From a checkpoint of a small mixture-of-experts model trained on Wikipedia.
Size: width 320, vocabulary 23181, 94M parameters.
Experts: 16 experts in each of 13 layers, 208 ReGLU neurons an expert, 2 picks a token, a softmax router.
Training: a variant of SOAP for the experts, 493M tokens, 3635 steps.
Below are experts of layer 7 (counted from 0) of a mixture-of-experts language model. Rows are named router (the router's row for the expert), gate (a neuron's input weights, with its number), up (a neuron's input weights, with its number), down (a neuron's output weights, with its number) and show model dimensions 0-79. Each number is 50 + 15 x the weight over its row's rms, rounded and kept within 0 to 99.
After each expert's rows: "comes before" lists some tokens at least twice as common just after its tokens as in all text. This comes from a sample of Wikipedia text that the model never trained on. Tokens count by the router's weight.

# expert 8
router:67 77 56 27 49 64 48 50 42 58 19 34 16 77 33 58 49 60 72 51 45 50 55 46 49 51 47 45 06 60 31 55 58 52 49 61 73 51 40 36 57 60 29 32 58 50 27 40 54 65 40 69 76 42 41 43 58 60 63 37 49 21 65 61 35 66 61 47 51 54 22 49 42 49 59 33 44 48 52 52
gate0:60 50 69 64 53 43 51 73 55 69 34 46 74 46 48 26 30 43 45 31 53 24 53 46 47 46 46 22 57 31 56 36 53 67 42 75 52 45 57 53 60 46 18 37 42 62 52 35 50 53 62 35 83 22 31 78 62 51 21 42 65 49 38 41 77 58 76 38 64 36 80 35 73 58 26 39 52 45 70 24
up0:40 73 32 42 30 51 39 31 47 39 51 54 44 53 29 36 47 61 36 81 57 55 48 51 59 49 78 54 20 41 36 63 22 45 34 58 65 46 33 55 60 67 35 33 53 63 49 46 39 99 73 21 47 62 57 44 42 65 35 44 41 16 38 30 23 53 56 72 18 70 53 46 55 37 53 51 42 82 26 66
down0:59 39 43 56 42 44 55 62 50 58 76 42 67 73 42 58 58 50 15 50 76 46 34 54 57 71 57 53 49 61 40 51 57 13 53 55 43 51 51 88 60 25 32 71 51 29 33 34 49 43 32 39 47 52 73 35 75 25 58 66 45 54 47 36 30 24 60 64 60 55 36 38 21 45 17 54 49 56 25 49
comes before: "\n", "| ", "|", " |", "|  |", " ·"

# expert 4
router:34 42 56 51 60 69 42 44 66 49 37 63 40 85 31 80 47 37 59 19 52 54 42 41 30 70 55 58 44 67 60 55 68 39 48 79 83 71 61 40 67 81 42 45 44 56 17 52 29 62 32 36 47 45 49 56 38 64 46 36 38 35 65 55 31 40 52 47 49 53 40 59 40 38 63 57 62 49 46 18
gate0:44 59 40 52 47 54 49 49 64 45 92 63 67 48 40 66 60 48 39 42 43 43 86 17 27 58 50 54 58 67 61 62 46 36 38 28 74 59 31 68 59 41 47 43 67 46 55 37 50 46 41 74 45 35 35 59 60 62 49 56 57 63 57 55 64 64 26 53 25 38 33 40 78 72 44 48 57 78 46 39
up0:59 49 64 41 20 48 46 50 35 61 26 55 30 39 61 24 41 43 65 79 50 53 47 63 54 49 53 70 45 38 48 55 44 61 66 61 47 02 57 38 37 56 36 29 50 55 43 39 57 46 52 39 51 49 58 42 61 44 39 38 53 57 65 45 70 27 57 52 44 66 63 68 38 34 50 45 48 25 70 76
down0:62 54 50 53 44 35 57 54 72 55 60 58 60 40 83 50 58 82 79 16 60 37 61 82 50 53 57 52 29 76 40 47 39 66 33 47 26 53 60 38 47 42 70 47 33 72 41 44 41 32 40 67 76 46 36 44 46 54 42 35 35 83 59 71 46 43 52 43 41 34 61 52 61 54 64 32 35 62 41 75
comes before: ".", "–", ",", ", ", " |", ", the"

# expert 5
router:61 45 61 43 50 76 43 50 22 50 37 58 35 72 52 47 54 50 73 41 33 75 36 24 30 37 48 56 22 53 43 47 55 38 47 45 85 64 54 45 48 73 33 31 47 47 49 42 65 41 46 16 58 36 15 45 66 73 69 56 25 41 36 26 32 45 65 57 48 48 38 35 26 59 69 49 72 86 52 52
gate0:49 32 69 61 62 51 60 48 56 18 67 60 35 35 57 29 52 30 54 67 38 34 47 39 53 37 50 46 39 35 55 51 47 41 18 52 34 42 78 47 37 61 35 59 86 67 63 56 47 32 60 72 77 51 73 36 33 88 66 52 67 49 63 32 30 37 74 38 60 50 47 38 38 52 47 26 57 98 58 63
up0:49 70 54 46 52 47 34 76 34 66 37 36 60 43 49 41 42 56 52 67 27 50 46 68 19 46 48 52 37 37 35 51 38 61 51 61 59 44 70 28 44 21 59 46 28 60 30 45 31 96 36 72 25 55 45 45 45 48 56 56 50 54 43 39 63 49 40 53 62 50 62 68 52 40 69 62 39 02 68 45
down0:55 31 37 80 45 41 52 29 73 66 58 54 47 56 27 71 76 61 42 42 55 48 53 47 49 32 30 48 53 42 63 43 30 29 35 45 37 31 33 44 36 51 39 51 37 91 25 76 57 41 38 32 48 60 76 09 68 25 55 47 32 52 74 56 51 66 29 55 53 45 38 34 25 54 33 37 63 62 45 64
comes before: " | ", ".", "–", " |", "0", ","

# expert 0
router:68 59 59 37 47 74 28 59 45 58 12 22 47 41 22 59 51 50 64 35 31 52 42 49 31 45 39 42 50 75 48 41 42 60 34 60 52 58 87 37 63 54 22 72 56 59 45 44 61 68 51 33 56 61 44 48 56 18 49 24 48 35 68 36 38 16 45 74 44 45 49 62 50 53 54 22 56 68 39 45
gate0:43 99 46 41 41 57 45 41 59 50 41 36 58 65 10 57 34 69 62 53 36 30 66 51 60 52 66 51 61 38 32 39 66 61 56 52 56 55 68 69 46 62 25 51 52 65 46 48 58 55 45 47 34 35 58 41 49 32 25 38 56 42 80 35 29 54 32 55 71 43 40 38 70 52 62 41 52 42 51 51
up0:47 40 62 45 50 63 28 62 34 62 55 60 54 12 51 63 41 31 73 43 40 32 49 54 58 41 71 47 40 48 10 31 55 51 21 61 05 49 66 43 51 49 55 72 37 82 39 41 74 55 72 44 59 39 39 55 60 37 46 71 60 72 29 68 43 82 58 56 51 25 58 39 63 70 57 57 54 56 76 61
down0:74 67 46 36 63 26 60 51 36 56 49 44 48 43 52 37 65 41 40 52 30 54 62 43 35 72 48 51 57 56 44 55 75 51 24 42 46 66 28 45 52 73 66 04 40 29 74 82 52 51 69 64 49 46 15 43 61 43 50 61 29 33 61 42 41 21 52 48 22 17 58 10 46 26 39 61 31 47 41 42
comes before: "\n", "==", "\n\n", "===", "The", "="

# expert 14
router:75 43 56 54 60 36 71 35 56 49 47 56 22 67 33 63 50 34 63 41 57 58 61 38 45 47 50 72 47 40 78 29 41 41 51 75 73 61 70 61 66 52 45 05 67 55 37 50 51 47 58 01 57 38 44 50 77 62 62 47 30 42 63 56 03 40 53 46 52 45 52 50 49 40 58 54 74 58 40 55
gate0:51 33 30 70 52 16 53 48 39 51 58 53 54 53 63 44 45 54 55 53 61 51 45 51 51 70 51 37 40 48 50 43 50 57 56 61 37 51 47 35 55 40 62 39 40 66 41 29 45 51 38 40 41 47 64 55 48 49 36 33 60 55 47 47 63 66 38 33 50 44 65 52 37 69 35 28 23 42 58 82
up0:33 38 42 47 41 31 56 57 47 52 37 51 43 76 54 84 24 75 43 57 62 40 56 49 20 67 64 33 52 70 48 54 40 45 58 61 63 44 61 52 41 58 69 69 50 56 40 32 24 44 56 55 50 31 39 59 50 50 62 58 22 47 31 40 67 11 53 50 50 56 49 75 63 60 47 73 69 35 49 70
down0:56 48 64 58 20 32 63 76 65 67 69 40 36 75 57 40 43 62 37 37 46 56 53 69 43 68 55 22 48 43 60 56 58 26 57 50 56 89 51 61 50 64 63 38 34 71 40 51 51 62 45 37 47 66 48 74 28 51 57 35 67 35 89 58 47 52 43 68 41 48 30 38 76 48 50 55 40 61 77 74
comes before: "1", "2", "0", "3", "4", "6"

# expert 15
router:23 41 53 52 64 72 29 27 35 75 28 60 29 62 46 64 41 47 78 57 60 62 51 60 42 85 21 55 27 59 51 58 49 39 69 55 82 40 85 52 77 71 46 30 49 56 37 66 51 63 41 25 40 62 59 35 52 52 54 46 78 24 54 53 20 16 47 77 25 60 46 50 37 77 50 62 42 46 49 59
gate0:45 51 51 86 47 62 47 50 68 29 62 57 65 42 84 17 75 82 64 66 46 61 53 50 42 62 53 62 32 46 45 45 83 36 61 49 55 26 44 37 44 47 60 30 30 47 52 48 39 59 55 49 56 50 47 58 66 68 46 44 35 61 97 31 58 54 33 44 33 59 44 58 34 79 59 42 25 42 29 39
up0:65 50 73 37 53 50 45 63 59 47 54 60 42 31 52 37 48 51 57 58 61 37 60 56 55 79 64 45 46 54 57 52 56 36 35 15 09 65 25 63 58 38 47 37 40 54 54 50 79 57 61 61 32 37 58 68 58 51 56 35 68 62 38 33 48 52 70 54 37 60 24 30 19 38 60 73 57 51 43 18
down0:70 31 60 62 57 55 77 48 39 48 52 21 31 30 57 48 33 30 53 64 37 57 58 56 58 46 55 74 61 49 53 12 51 52 43 44 66 74 41 61 47 22 67 26 84 48 61 50 58 45 43 45 60 48 54 57 63 48 53 69 48 75 53 65 55 36 71 63 52 82 64 28 22 56 34 53 66 36 50 36
comes before: "\n\n", " The", ")", ") | ", " He", " In "

# expert 11
router:80 39 74 58 66 48 59 40 30 62 23 22 31 76 17 68 65 59 80 43 39 54 67 47 29 56 38 37 03 66 44 39 52 59 32 63 61 34 45 47 49 62 41 51 46 79 34 64 63 50 52 59 37 38 54 52 43 53 47 57 25 27 56 35 27 64 61 51 38 49 41 46 56 62 56 50 58 42 37 58
gate0:52 32 66 49 63 31 52 44 54 66 28 54 32 57 35 69 28 50 42 29 38 56 53 48 51 54 32 39 45 28 63 48 28 53 23 64 60 15 43 49 47 73 53 53 58 68 60 46 52 50 56 89 60 55 16 50 57 46 49 48 66 44 58 79 24 57 22 41 39 36 41 29 57 61 70 66 55 62 34 55
up0:52 44 43 74 38 53 44 51 60 52 38 48 56 41 50 16 49 45 58 47 63 48 50 47 36 61 86 53 52 60 60 36 88 36 43 40 52 49 67 42 68 40 81 54 73 17 28 69 54 56 26 54 62 46 28 52 47 52 71 49 52 47 43 25 47 42 77 35 30 52 69 78 63 29 31 42 63 43 68 41
down0:58 54 55 57 49 51 49 60 56 42 39 32 39 69 60 77 49 57 70 27 36 69 92 24 32 54 52 61 39 44 44 50 03 11 49 41 52 52 42 51 57 60 50 43 45 58 15 43 48 53 48 38 48 49 38 48 55 60 44 42 81 60 70 54 62 34 32 62 60 41 37 49 44 25 40 60 61 45 55 50
comes before: "\n", ":", ": ", ";", ": C", ": S"